From a checkpoint of a small mixture-of-experts model trained on Wikipedia.
Size: 13 layers, width 256, vocabulary 8192, 63.6M parameters.
Below are experts of layer 4 (counted from 0) of a mixture-of-experts language model. Rows are named router (the router's row for the expert), gate (a neuron's input weights, with its number), up (a neuron's input weights, with its number), down (a neuron's output weights, with its number) and show model dimensions 0-127. Each number is 128 + 32 x the weight over its row's rms, rounded and kept within 0 to 255. Numbers have three digits each.
After each expert's rows: a language model's description of what the expert responds to; "comes before" lists some tokens at least twice as common just after its tokens as in all text. This comes from a sample of Wikipedia text that the model never trained on. Tokens count by the router's weight.

# expert 26
router:104129149130133103162162144129121159132113113148176145090172135119136136150138126168110139084154181119145173103106098156180169171185190128116138169133114164183094109115102169103091082065140135154200104113064140122081092116099175168122150183176204131107178094070150182101144150110140114135185137132133159137115098164132160105104123139160037109137112144069097138146182068146068084125150
gate0:101107160098142129144139177111139121165093168189117194140203160067150147072086125177109162108151090107115154077116173120187165047125179128148094092127139195094112122039104171115107089139172130156138134081076116200117185075078125105075151124120145140143125056141125147117142174112147100085149198152129099140123152147127089078146135126137153183119093113100173170206117102087139120117118
up0:026124158118161087125126132165102115133132170144168162123147107120177142091143105162116143151073103079080139103108174112147159076116231128151134114099130162107109143096120205174133089132152124131104120119109108164126119140095120139082187061165107089110102093149162176088140151131136100129143172100122116129080182127173081080161086138105191176163054148155144129164119107091131129144184
down0:067101126129169131179145134128171116097116110126167161172075173079135139104146092067104193089126117130130103119145163140110112140151111089035113127108109150138119058069127097167172142126140199126174075100120107123192112118154132130080157088132101123139131154116123120144200102182057112166142097166151106119143130105099138175097105100083106072160184150123141146128157156121123168121117
gate1:125087113105155095144083151125153132125123120114117133111089103199097147204094138107137127107090121106110181109106169129175116161117157100098131159146129149131200109069125111155136153177112070126189113157092130168130125151104171116151142172128085142061058164061123117096144102149118157093088168113112145091129129128152107129109177138136091151075053181100127119089154097224148114057160
up1:101152136135119117136108147111143130118087132220099128122124117123086151121110140088127109082105174093068172083125113157154108125149142093086124135159128137149125112071166128215137111146159032128159144145142156163159136083154121142144137185114124156082084133098118157126123082115114190091128140129096170132144114116133137135091124123087113165117057163115132113082097067175145101113157
down1:100155168137120124143147178117126102111070089170147193112095117104070131134157108129119128134188168155122094136126133099128162144134208101142153118132110123188132083093148126114098125188122114111184116182157150203085151076152135096137057148140142089180143130095097111137111068121107095168084149108113092124138134134104104137168101080126090109112063188115147119143186172132185127117122
Plural endings, relative who. Plural suffix s and other word-ending pieces, plus who, which and they that start clauses, as in Records, Wordsworth.
comes before: ",", ".", " and", " of", " are", " were"

# expert 23
router:138088166091110105126104142129116125102110129098158114117179109134115143143141174179076208076182148166150183081089125061180226169145168110124200153116136152152089059134134167073114103135160141144143126088108125098063140120125183141161157166150141138089123158116110159122159124088092175086184141172115159182153127158134164137107206146170119104167102120140116100193160147137125096060114
gate0:174126106159115134129096155134114103126097103134133152128232119141143093180145112169118168099096137139144090171108115051127141133112146120035087163117153172082093216163108184068125108121165102139139111100089141168103115161106044140091110193136083121129175124095092152109109113104146156160128098087123138167146143191143137167116131150155108139184121173087141113173115149105099093111112
up0:136100077145135127118112161115127110142042145122168167137210079149165108121127104187127158094074137151106078177078129102123164120107133133040101167150148126127066174151125193100093117161179128095128097122111135143159150134106057126122125179102127122125118128103076147098090172132105120179155107101088138169100168163156104177103112129118086117204108178141111165155132140075164098091126
down0:105101101101054137101098201104117160159076139092137070189092055085098146091088173154082161123098050163167161133117117148120148163186173104141145139124179138183122136056117107156154134129130122085150098062172103141080155159101129163114110163143147156121067087110119135141123128147159175137125081117162178163130138151130121131127122059155075061123128166126174155118144113117140054090070
gate1:140153142137185116108127125182116144149118160171128134143167121121090105120081147101120107139136157101127192127107079125113169141108108124165156106139117105187169144117108138113079152074204163112086129112125113096138191130103145146077079129098192148075090155131174148144112120151094117124142141138167084109213159090152105154162095115099110124144031140131149137182082134165117110065159
up1:103133109165175138133121148137162120123069104184225086140189095155084129073140190144089125125194170125186146180090062118105105141135160107125111144157137076191139127137150121154136121113172139105084138124052143096149162150072114094107187112135107111105131079078144149089157131124137169112124099132166072088166182152114098192159109176098113153176058126114115138125095138122086087117152
down1:112091136174069079111154090128129096123105140168140101147170103115125069115124107208168161142106099125085172184078083145177143128130151135189204102146173165101175134168082138125150133188057152117161105076139090110149104140123164119145182169163145190125133147172095164140158121184117106133161131082133129194177100082107126103125063112074107157075140199154166142121178144188205157079180
Verbs and prepositions, biographies. Prepositions and verbs in sports and career biographies: for, with, was, won, became, as in "finished with 10 points".
comes before: " the", " a", " his", " an", " her", " their"

# expert 17
router:129101136110091082160124147117121116117106119161135198089185172114182107138158131132128127095133155133177128105080066076213164128203164178094136172116106209149112118068143184147111133127153110156166147131076175092132108169141185151155161145172172164133183150103093148119112148069111146125178176113129139141155058166140139170054120122157109103128095123095107152133148072164123104150136
gate0:149106112142112147106113120065084143126081135135081115040166129098069114169147185103131133132147116125159182160157097082154161201157171149109127140104169156086119114084135085095105155136100076134111163119113133061159141192163151153138123113084055155126140135069145129120159107128189123091091134105079183152132177170073221157086061130124046146115146198069148143116117093104161114089165
up0:121060098139049156151106146059095106113136144152089148107186116117059139192089153102103123098106110152119145176136086068152180166133146099091143114129096163091101145088104087103108136111119109085103171098131169099143105185114172168133129117090079145138094077168096136114140139104193136102124161151140176137142172175108150152125100131106104175089160128038155166148139103112105111080129
down0:199144103117111140138146090096130134145113103082102080138043174179090145109147082127177100108156100121086129126122144145096126127165098193163136137146128127207128117193112115069111154136142116176105129145138161094131149145128163151123109186130156165118199187143096088101143097191134156111082090104069122109122125060145104152150137116152100072147171165135119077170131099139153123119127
gate1:181149085124152115121088100098106129153051104152056161134141137092127120173157113179153117096185157123181122157164140151122117132197156196134161119085117173114095141105147117137136146123174149118156142137088140150105135166138141124160149096094203145143112147124137151112146148055119124084114124081138096183104120130161078118092142120137138088128148154154134159128144131154104116185126
up1:153132136124122070125089108139131102164052118149093142117136128089156137141209157181141147114138146139170101136089145146104083146181143197140168150151108140157094164121146113105136128105131117130150111130114127174165160150107108110153161105117210125116131091167102103125148115088140152066117133142176100172141127113165087100086124120126107104139155152148144154170151139183136078174171
down1:088136142116088105124185156169083135117106132115099124123161141099152181100101120104138106108073128172156164196147120139136154096130128118160166095113172038136096132096140134119081166133167107080078145110188129168135167144090144157129119099150113171169085101121177079091100134125141110148086123171107110183170097175170148135104083136121088196154163130087125181148166113137129169119100
Military-historical nouns, plurals. Plural -s on nouns and proper nouns in war and history text, such as German, Russian, Syria, Battle, Siege, forces, princes.
comes before: "s", ",", " of", ".", " and", " in"

# expert 2
router:142081191079118119156147078148085106130108124110144136097162160081160145154104143140118135077208125148156177110112077105154195110181176141167146167078112205202118107064129166095113113165126060150136141095083150121085112152091127097155199154132121153104101167131138153141152115119095156087191147105138180169158091128119141162069140099168119085125108106071132072146143103153112084132149
gate0:159152172068151138152157109118150130115123161121142147149134149110136108111100114079103118135090170098109165074141104141187160193139093065175106141138135178122109031137097112136114125140083166106104123109045084148134108154170155141143114111115187136158125209127128109177116115148164111155165106186142156099151123126085098171096097084102138130140127147083105104165103122149130105119085
up0:123122165088123145146174129135147091101148173137123141162124091089107110089119120143130113120105150100103098044161098158166172152139125080143173141120132151132148137119104147141112128150050175134135163153103086156116086138150137177136120083056139135132101166151144091161112126113086112135191092137131145069140069118073093171094097124108133100170176129107117083172132134117151131096111
down0:097129126139099148146146112113121128161163128080125159179165116178121119181131053163088180127132111126160102102135139109154105125135174158184120162112103165164061133164088172080154130113155139136165128219149110110158107074103174137150092152079124159072116138183114158150176116107143149112117144174146176131136071210136092081129082146083166145118145142101095139197127134125177112168166
gate1:140091183113143119136107072112124099130168142119108126129168139100155093114116053104061096162163150172124175148115061110172091135199114155148133135160141144149151080093128088117145110150158111112151110131095113148060173121030114163097163129120067172084153118085092079109139131073141154120165071143122158128125078091102129093097167120087128159131189142108141134112197097157138198122085
up1:132142135103102087135103097139062120137200154124123088146185126154105158032105098163076145175150088182183154159134135164150139121243120160142159103116148102131144039104132127099133127139148202131161150162175058146095148107101109144058149139100055186124190105094134092133132143135140161168129132166126152138137100114104182144111184135068134096161140127108181177105171115164141140134112
down1:075120139118110119141109139157130127157120155096164151113107110151114156132095108075082108137189118081134184093072202175140098137166104091129094139139147147089123150114105131157176117111136089089109146148087151143130106106116115169120154096189130176160130046096104114144191115185113129096162049087122103147075127111120146125108132088183109130142138068135142063090147107117103101143097
Location prepositions. Prepositions and place nouns in geographic or institutional descriptions, such as of in Assembly of Alberta, in Minnesota, village, at.
comes before: " the", " a", " New", " his", " South", " West"

# expert 3
router:149092116071128115166098108097109137112109116123150176108169158115121167149162180193131137082143148177162159078112101107147169148158158125136114173087080177163120123094136129098123097101123074187128126096128177100101090111109162120136137116157136154140150092132079175129162113080093167127165119152083163146130114160110177173050170167218093091159107145098122100157159089166110137125155
gate0:122114119107185156140187228140071168135101138168155195115081100107098133096120126151113100120101127187136139058103035155169119120109149106126058113149124150156079093126156101146176156118211110124132165126126076146080116142132161193195087126095156127137107144181136097147114175073116093178166145139138161138148167134083198160092170140103099158102126129101132123207082109152172157131160
up0:148136142141196139149142211158109130151115179157198132102114083097130135103114199196137093097163171175097154108125098121198169067121117127143070120120156182178114127081141088146175122110213096103158146155109136075100154186127138159179062123097125116143093136170155102163139170157116147135155130134155150093113140137087152125112145101115115099157135163098129126201076118088146166177139
down0:113121082141124110208092169124137074080081112134103163172175128176117083187132137157125134135131082096139094184115129098116162108125161099140139114134144195089175157184151128087093161086098149098156080133161138108137142142176092163150101063156121080135173107095095110117077209139084171119083123151089173120134074099065132124176164127187129133116076137105076135149167170166174095157165
gate1:185093104129162121128187208096161117106181142129114133123200149129154127140111124165155131115125094045109104159145186144108108081132123072140111141082182091096116171088121143089083144127179047158090134098032110179175141125116123126094139133101185143120175160136128129182097101108085178172132137176046110101130168087151119129054164189190121137153117152119101107139156076110090147103139
up1:148086111105175172120179132076109108091113182150138116130218152128128123147119091136169151165118140114093111157107132165119092094121122088104140112162143124114091187152141168166101088112141027130110135112027175169129191136151118086128135123134174129085148158149105119113094120165096150173141125112058108123138179139151156166044170181118140148134130101064135114164211128130095122101150
down1:141081150100138148142126100095134142188094146154151191146100126151075144124129166139098153121128173173126183142147119107131154155107156179158132169132145128142152049124141114171143105174122130108120144146117146060106130174057108155111087153108108097129145172165163095169162101189103043130153108155133103149109113112071120176130086086116054118111123193146195171110101140176139149175101
Bare space tokens. Standalone space tokens before numbers or words, mostly in table cells after pipes and in prose gaps, e.g., "daily sunshine".
comes before: "1", "2", "3", "4", "5", "6"

# expert 5
router:136093124082111119141136124125103145078058125173141102088163159086109158134168119165110110123171167195134193128126153050138155149159189184106137187122109191191120053099082133116086128096136107146164101101122169112108124110109141110196131175143149110097148173108095160155138179062138177110146186137084117180181112117119137125095145137122099130166125121097101180109212101141090115102151
gate0:066109117129127144133173145122121103130105113108114131173117040125194117177121099191176135136108146139167129137142160123144152156142181116058158109083127170150123072160092116113125077140143140119162105157110135155125046114085086151164149090131076106158098146126092131157132125126157124144125112156159168071138161121050129053107133114087109131164144133190119157152097119107167090110097
up0:075112099130111153149167139101112158126117128132154075164151056122118161182184146186146096148115171161180094120189170110154142170189151094103170083101060168232128103134091155114122070113076131128134081189141098139095108108136127180120142142144076143117126120110105165162123101136142147117102136129172177108126064128070189106120159092071153127132063128147123158168109151153174114104134
down0:144096128147130098162079137182148137143127081094159105129097146161133104180130138140104099143122152144118201053164122120130146129211159115117134194088116101143107144155132120151150111134182118099105085110107113200159152135153147156143148166125102162101125132151132108114116091138179105088142065084108139137145079186097132138190173117080136133092106120123106151149149127167085121136103
gate1:135118099154138118099157148136129093118100124200123128133059082166133114145116143137160149141116158138152188167107134038156146154130098150090177121132142176113160135058090173141138151122151102141187161036096137095177137212117115131130072218184132095056116148153100110101132126188189171136150156136150150098159162109138046155114109181135165156119104091141061105114196156172079148112160
up1:123127124159157150123092131176169075139134140163113141150112090161107110165105136132111140154096144175116123154144158136135166168080175102123137141089100222133120137079115133089108152150147073108159143128076132151190124127112112105119097135196135175097104142158094121104059161132192183145112141128204190129169161146174115109087201153145155115101069056175063135115150142147103156095112
down1:108189177170140101084137115130065145167154083158059103170085116080153071125084134154110144130126071115086137136141146191141128093119082137142114094120166122148172121180142154148077160115111178161126086139141114151128096155136135110155115085124154149100144179127134091135096157122158167123140123176132122129124155114119148104067154090090168127081123143083147200205109134151134172151215
Noun endings, plurals. Final pieces of nouns, especially plural -s, -ies, -ers, and words like year, season, century, life, often inside section headings.
comes before: " of", ",", ".", " and", " in", "=="

# expert 1
router:123077168133069153127112160166136127103090137148140127110160142116114144151148157153127164147183124135146124121073116092140150130175156169113144172083059166171094125099126181096136109091179082158161124107099200074087083156090137080158134152175143151128123126146162175112146074130054124141126188136102171131152066157145180183098157166145119116181162083142093123109175109128138131122135
gate0:059150129112122176128075121124099112116053183090100098143135102140109103192189126076118079157136150122143102186088161118095171138155125116116230143104107178156160128133165105151129174091105114167148098144089133129138116177155143157150109129122100197094125157097219122166110150185106128133078162112164135075152106139106147133124116165146144169168131125130148189105185168092123101134123
up0:101080169083082177144134147140089156104128164084102083108124103132098134087176108115157084141081153166137100081106091171064126184153095150101121122141133056061184173131113101146136136055153115212144080177074134145096158119180168119138152099117127185110087108111178119202069105136112158127143188147146147109141157114103121138129130128146131136150162104094115134122134087116110158117081
down0:136131114106134115117172159118116070152174198089081159148157100154155150141183123146104156157075106134126207108155151133149163123125152104150112119138152127108124122185084121116151114114193108139106096165180103095173174087165130140125156110165103077117126132121149078148137115132164064082055105159175163142101162089115142121048146124161144133117123117166106050101129132107118184152123
gate1:177132155134140131124117151112112084179127166106147091133136136143130104093095139132139146138126079094197097108119126125043074127129139111114128176100092116125198117171102116093171146111148091098143134161148162078114117080184162106164081135120142112099106138109128153102157098098146075167119129172145123148142129124189135240085132160172109132106131082187060118147142108138141141121151
up1:157152170140169126134085107060172078186141139156125124149124091123136078068090150110117158114134100117170082166118117123076108098140089119117135158115093112118167123144133102101138104089167072136119144162147172090122144078145114134175107135130149114145062147107157214134170099099151078164159142167166115088101138142150127223085137143181120126118136089161067098132145096116169149096146
down1:146170103147103169099170138143146137147136124122118111116125140101174121136098077121122135155184062128093080150169125180162137092135180180160154086182137088103169168115128097175141207104118169163102121122115123087212127121106130117091163099191143136118176153124122121132148125057107135124162144094147151097121146143194127132128078104098134146151107142125156153046173064177201081112093
Infobox field colons, suffixes. Colons after infobox field names (Founded:, Defunct:, Formula:), table pipes, year digits, and word-final suffixes like -al, -ible, -ized, -ating.
comes before: " ", "al", " be", " Siege", " House", " A"

# expert 28
router:142113133098092099170129153130099089104150084141155100087178144086149170133160141203072172116130177162128159097088104116148161174150150144097118125118127130124142077100126161083118100140105057165123099055123159113061084169097140127147174154175146138119151132150157150166138107117099114090157104098061147165118081150147126159082158136168123093160110136077106101125143089155080102072146
gate0:145109137120140103128154127123127127060088107155136108141115123115092128143100061145176149137102125161105129124116101126145132191127126158109093149173079120117198149135140190090129111121148077110148101083158132176110158117072189153089099141115105184068094135116112123164109054101103101121162162059121134211072156124142130124105092139158136121148184095117150146119146112153111109163102
up0:133127159158115109124155116089138120188122118126129140142111156108145119096048124167162137099109152135148127121184120121162112149115127133067113164149089139128156152103103164145147133149102119078195115094188150163083106155091229110129145123117152201130102132140062101174159137146134111112193155118130097164079141148154080156142103158188114115135198133133086132150107130139103082127122
down0:098095110115101153130140135142132090098144125080045094125132075179154154115149191139094109067160125152064141148134113124133189157157087129119166141142122150179109119186104179113127119070093145126140134157116146169131117132155141167138119105163119187099083172100129147147109111136102090088083128178144146143106179115170105114158098070084104168107061104123183106113119124171141106080095
gate1:128123122105174002111116168082092161136161113117145145168133113114157157125085123194116138152134099126127156157094177179099173179139125130114130123130131153129173132062075133133173149085124086127088131109094068068112129160137100107172144221084152126108162093153161122168126116154126071139136136125113150176109125131124141094114092084131175123189112113137191056134075115173106203101091
up1:187115091108163006120181130154084157120152052141149124161122126114106167095102134192107123166145116106107169119058140167103165165136091153142114136114135174114169137087103120082148191077107088134141132098108117090138115148173115128148130194088143127089196102130129129159156118132072127132159127134103136141101090148139121091098123086117171103152097175140149074114100150155115177122102
down1:137138123111137110126106100150119094167172078163137122160181106096161081168160218155175140128179134154122179079139115106160161116113098109183114091143165173079112133100154166115091117165085115097157177107126101150046157117132125105095143143087157105093147120133092021122105122152103105171079091104180107151068132195147144149126156105123045093065136016130151104113112187132129090146142
Digits and measurements. Digits, en dashes and unit tokens in numbers, areas and scores, such as 0.621 mi, km^{2}, 5 ft 11+1⁄2 in.
comes before: "0", "2", "1", "3", "5", "4"

# expert 22
router:122094180085076119150113125109127102137090114164174134126170118116144139170124152133060125097204140157131131099083113123162159165158136115092183148063113167166101115136114160093095123101133109184156144067118161065061107103134131148148173114166160164132145138091126141151151158129134131072206136134103148168171085167138112169115132197179144098132122110096091107099177103166092134140159
gate0:157127130146132135099153176125146093173158144179189119109137085102115138172093097106097130145126142107182109149115109142065106171153139093105043137093097128100115166110131182058127088086133099137094082136062149157110120117154161174163085121140188164127109166111151130188088153142155126175189091093147136067188117103162102089153095121074177139185185092149123095123138069106153128119144
up0:146125118139171066130143128136128137119135126144192136114184136113076138144102132126095150185132148116154107117115131097049117191164146091135067190121165104115129177099113148083154099146141097175120077108040165122110107125157164169173094107146148169127151159076167093193088147113096112148154145136182118108160135106142079131145067114105179113179173100134123118137184107121134138128178
down0:133102139112115158068158092172168192153112126051133152118144125178141104113112118160090103139129181128151118167158119161088179108182115141118173158161121170118147128157113144133145189043173127144096155116157134116065169149115066070097141070142112157143051143091118053095162223149111124073124172146190153128126188125148165114093112129131114097105096130151102125131163150147205125182125
gate1:091188085102147127150146066121049091152159149112116068173103168107112165123136107111130152183230143083092180145159108151155079086109135149091145145133151098168124115198108173190166132066114061140116154128168146137081078138079134137164168115081129126112109117235159134100094148159127094085091140105086104141150120156139132122146126133123122137092153128165143144155095042162116171161171
up1:125166118110123123152080099133100067164134170147108076125077151143127151138120099169124149196221133104109147138164095141164071129101167111080112138162161086198139128193160142221161111153087066137075120149120110174055088134067132128071144145126073113145117141212109132122128115139133139062042164128119066189132148137157132137139163120098180149110149125154140090153095076135121142158153
down1:173035204167100127123074181088175129101115130103102113070131127130099096133082166110106178095086122108153148061138100071132124079146127110198125116141149141152116103067138052075183121203114177093100090114086129141114152097142104110155112100131065122145187071061125139150115096121133123154123140178180127141082120127152129091137137141176122080124110162099109113127117141161067054134056
Clause linkers. Relative and connective words that start clauses in descriptive prose, such as which, including, than, where, because, as.
comes before: " the", " a", " he", " an", " it", " is"

# expert 44
router:094108177126132079178139117098122062119111092140140118082189133091154113160204150166100134088161145187171150141112089112136123141163133175092147175094115140123140143118053172108106088075119088165171133127094183118103128119142147107165172159168193152114166158106124178127171096100076136107163147164098095178149065119142186163072142162159112113175098145113124138117200078126130147086155
gate0:139121116128102081146181146147176138112149165138175126143047127107135125102084084162129176131124125207108185112145045162137175119124126159108115125123117121124147119115093097106170135100136161083080152168130158141131105133161106155126163153109138105148104086127148181133151109121152136141147104095151080146077101122123197143160158113103134149082151156097156154116135138101152147132131
up0:099110105161126123136162109120160095148161156197111170165072117171131118059121099141114120125115064202171144138097040086119171129114161155110111141102116156104101186144093128178169163112116180071126106186123152174114149167130136108141093192113144118155121096155071171147131111127108172099194190096142140170124151119085145138116101098110180113083105119136109162088068159139149141118120
down0:119144101116146134116100139090125130086130080018136103103153137137091110097122119152177144155093140110091163096050126121086079151101106136100136139162099156132092089122059154135132176111112118107129147099139194135119167127170203122144134164185134101166140074122156156191074106075136143060199150198140200124063142134137084121147122156114136142172103166138051084142135095085148173088158
gate1:180121187118126148144127138074109151112134073126094088094126099145183095105169088150122079051082098157114123170179134032107127094159131205162106151138135126109120138117090152116095129119122120164135102149088125139190074141098134116122158089138126101096112165134130122164177119078168110106195157115166166152116124105093161112089141177135141103176068139119164178085134101191177106125096
up1:119134197135125141140129140100129144128143113143098099118092097104169091119184052146100082100058109135165156160172075055136072113121115153139110111170142174098120159109056096148136093127143058179105114125105105132169123111128161133171182137136131108065125201085169160116158108048154098116170068139182122155135144117134093121158139137113155098144097170126136163112131124160161173141125
down1:114121133181060071078145072095124108105147153105145140129099144150164176038112108139171137102115125151126119157128112115136141111174149159122079147134092086201088141087113102156128177095111155141116147160072107090109104123132178163125081073113119179173105100137126165133143147172171148129109144125147120099117120075108156232179119052144125116100167134080163140107094100124103133177102
Suffixes and technical endings. Word-final suffix pieces in scientific and general prose, such as cannabin-oid, sew-age, -tic, -ism, -ization, -ologist.
comes before: "s", ",", " and", " of", "ing", " ("

# expert 18
router:112099151054091106163101130122137126063101092140135135121147123089148148177159128201100167077177193140164164076130131094126153175126186158113108139130095157144110087088125150123091102132161113191127121098139190096105114150136171099133202153167152177089153104097118147182158131106086173101172135143130166163147093166117144152065146141190084096182089091123086098133131099143119098102160
gate0:193097151132108111110138151113129141140125148144110129177135124101101111186128109114109161126130077128156138160129134183090165111123134157068075143057150097108072142099127175110171096161113061153153137119165068096105123145146199129176168121121143098152132117149078150143143125193124187166105104192187076146157129140145170115105120135157134189171143180137083118132100118127175166079148
up0:123130149127106074103085155159120166185120092146098154183116141138108148106102114133128191161148081079128097128115133202121122087117133150082120156066165107125118121051112168116147120131086119125124197168119120102094135145149192114179145103109139114101127109113088158125125124162117137117122110161184064121165122141151173115131085155128124200162151205142078054153101119108145140090170
down0:128142119121142140100157153165115139150138134158190171137091146124140114103104108099074133122110156132121141118067156134147153168127190129077097148157070176136153106128131145183140158142109203132117101141156037073191129199211135126137129105184080124104110150142162133129123163128125136141125142099067198155202130132118099126151147153150157089194139171089098126134150126175190144114134
gate1:129135119014107065104098134127133111091102153174096107127136133135148187085121125143104133075132122129180179084120128158099087168139119140125119114113104105114098176141090151131042091133174132105126144120152098108154150102162204133145154191127085025141104127142093136057093093146116226137195107095103111116130133102164129151095122166148097163164124176089114147154119120171086145160111
up1:182115111050134136104141141157179138064109126179129149116183145114117174100062126160116142113124101129104163061089157105090092166142134184109104093146124105134079187153083134123072135126158120096116108126129080100117182119147224158128124217145115049162109122149092174102087080141104156142193140110114124146133161073154091145153102189181093164169158191129109127124108113127107105176100
down1:141102155136125087167185094166130141154126108136137117140080145142135094181153129166173099180164143191078127158138177073184119124089120172092075161180209143112120132119117082122132070128174195150106107133088100066101099109134155152086148138178109109122083137165123099131115107126117100109064148103140110140160102128085143140091083170109109120194164125205103097166075163052115096124081
Scores and leading digits. Score dashes and the first digits of numbers in sports results and tables, such as 0-1, 1914, W–L.
comes before: "0", "9", "8", "1", "2", "6"

# expert 47
router:116072118053073060172146131120136144065130061135154145165136148076138177134164136168123147139153105184163118088143125133140161157130166149137152128080092169170115086114123208107121154133154093163158060103104176140085065127068115074144120182134186155119155153143157119158116114090090125093182159111064158160176096107064139148110105125196100143173111095106098080159147106154129107130177
gate0:154164104092115107131155088161147152144121122070124151126092128098203161127088090109156232136180069200118169105171173128089106125155160120087157150132146147182162103131145107069145112142150108141102119124155110103166122153132136121139093124130175170140168119102178188158108110128130148060142106137128139113162053115050091179085088172138141135119126125139091136172151103097147104110134
up0:121152114079086109149148066154119162160102121134131148148124108113152118151098098100119183138154076143091152092135164133118130126146181113069161124135159156191179161160157097126109102152168103168103123097135122127202127156150135127162093124157184166102172125146179131143105115127104114076108123143088171126176080140020134201098087116170144143098148145126093171153167118066165143114149
down0:140057106130124134135142096104130155142162081116156145163124081124128076086095123114072146079138111158118072128174127155143167166196108077094088105144156157135108188138149098136150111141158193142169140094127153120135135145085121170091170130091170125093152104090163138152110149117092055135133100167158125133135143138110164194160106068094198104133104147156082100160146137154107175153138
gate1:095144139051089085142090123094146119123103175103108107100115130120101103167130136185115121141101083121098097148157108096099123195096121134126187166172048140156178149077118161158093174131163144189111082124129120114128068171078090090134135148073184124075069107091087145131108110093166133174122108154120115145085082090139096086116087099088104131137186106129162123133162130158049072109082
up1:078151115057095121149103102103116149133080123115141102129131120089103127159115140184117091147102119089118092120120122118110140200088156169124148157140071119190162168056125129174102148125156155177100095118163136113144087156115076084139130166079171143063053119088080110111127098098159115146117066127106127131056080063152110116148110084142115102163178115110173142150190110171059072131093
down1:130108135129178206132136130117114189113185100149128154041161134104076138164124116106160153158120111127177077168188116152093161120137119212192153098114131160150127163087075115100129128186101175139141084088204114144112127153140152161194072110073152107165122124114137085091143127122205142148114059104144142085170122082112135095140117117059178110112126140129167195129168169105148109125148
Field labels and headings. Labels and heading words in infoboxes and section titles, e.g. Dimensions, Phylum, Head coach, Career, Awards, and capital-letter acronym pieces.
comes before: ":", " |", "==", ")", " (", " =="

# expert 34
router:132090143107116133154120101141107138078118048155141152073169113095158142173167133209142163070160164161151160088122092112158119154164171182115123183075080154131092089113122157115115085094110113129142117097159146073087113161124155100141132157169146146102149120108153158113147097126111137126179172100038121174128109117093149137053170148191112096131099099108083099148152084174079111108205
gate0:115106156058130110086158038155121084080098087110161054127120114086116139107141121147114059173105116085089089141118122124075138115090129142126120112124131203138151113142119102159147132124131060146167110149121136102145109194179168142164131146154092130152165104124095133151084164115104130161147098088126085125156102117132131166125161109090105121133137100115110155096152106121102170129062
up0:164144122091092133126175095161077100130076102115141127131137073091103132149132129131142090137103140144057100156160127126104128137130138191140179151139105177162096159166089136096128115084187043105153133136113119153125080178122117085100112128204128123099110116122120110167140133172136141133159106125076102190175093120141138081100149096086155123084134137099067143161116014144116151098102
down0:159105104108126151143106170119132151141087139150106071152094097108116107068064136078097144109124120198136032091161146161110142106179150131078138127128077141185141128129144140111178087131123071137107126139071127085167129108108138172101172091198130097117135121129120193091112127175124147106099114133138096190103191143110129114089145124128084189113171135129110134114133156160137103120106
gate1:144135111140144165107149093219179155131081132110163111126120116138094175135088103127163122067178143125144114055139112111161113119145128124171101136175138095121075116106103238153131138151167119145141154177138142133133133129138120138142091101108110147146151125137147180124101153082130072089073152179110150129188131148136088196125092124154104132130129167093081107109117110165143128152125
up1:129131106120170143112125106180203147140104170139169133119088150145127141130100108162160133126158119104138121070093139138191109144130113129154113133193162140149084156113064202159152127182152100138111139142157126156105148125112098151115116105142109139125132128114134134103073147113119062066059130162127197153131191175116115211111069108152136160124131201105055108111134139175152109125107
down1:128125140128134069180130102115142131154172092172115220177110100133163113117132120097123169068124198105096080100177168146106172130142126128109125147094125106094114105172195140101130093194124115096150109192141144114160164109135127121163133100148082196147096135132102141079081144159185127107170134124177124160069121096101116050100143166092130142084073112167139089217130133175158115147114
Table cell spaces. Blank space tokens opening table cells after pipes in vote and stats tables, plus nouns like production, result, support.
comes before: "1", " |", "2", "3", "4", "0"

# expert 35
router:131095143110105127170130089132143101095091106171133166071131134108131164141182172164114151072189131140178156095075096119179231165140153127149181135084119126172068102102137136113098104155088095179112134118121148097062067147108127075114173140146152180102120114136098151133153129146129165078149177166071106181142124125078164127091139180181098117175106105095124090167128137157084098089120
gate0:128130115109133123119098105154124063150164075086099158117164103081159085079140117110153151110130117078155174058128080139121100149167090121108188174078140100084101085154136123101131139176143074124169139167157094104107180132112116106093134079125136150093178181133087120141165128131168131143100120160116207071103195104089163087119155067173088025099147150080112180085100175169128109113139
up0:089151118135141158119128115144182087169198081136112161101157114138121102104100098114146156110140112087157166077141075147172132149148150134145128119093189141069159074152123131147183140153127120127168132172140106161160161130121108121093146097106107088043188115168185111189144117132131093142139215183089169090106133106095155081095141111149110108125156088082143148122080137189119138132158
down0:099097135127102142069087113156127199063105123125130056150142147104126126129210141129100121126133108150133125127150151155194101132141143094151137137066158142161092118168125148127197155111132165100149110126113072144192112052103167096212128099213168172103166093157101144146084109137132106118176188162109127155173108141091054104149152103153110134145096100149127088128114108120164170180112
gate1:113148111137083118115112132088136105153170164193158133140092137112097137148159166215082117082078106121156133065168131085141166169139124127104098122179191161029110107184115114128054151166114149143131145153094169126155112138097136170147131174154122134072147141137122133157128121115126038171145090089141154176091164151156158086116144206084182126164119134150138034172154144147113109125133
up1:095155122119084136121079156104181129159143182184165116119112064087064153100208134203095124141082094128116146053148066090181172149152138147079158113141200139051096101124138109161131131155113140128144149140077165112108078173158119160126123182123119126087151140170108132157130113129139051134151086127152106125145126172178114102128146195140188139163102156145118094167189148123132114154144
down1:161157104155145111105158167150150106116106178172108056120132118159037119155134197141123141141096172142121088083145083102145133156140148123132134061075155124199129136132083091158163147188088107120117066104133109148178148097120113134111141158066113130128140115130167176092152169173198134147145125150181144084221208150144106122158095145179120110132132156096155128141123093095162112143117
Place and time prepositions. Prepositions in, on, at, over before dates and places, as in "held on Thursday", "located in southern Lehigh County".
comes before: " the", " ", " a", " his", " an", " their"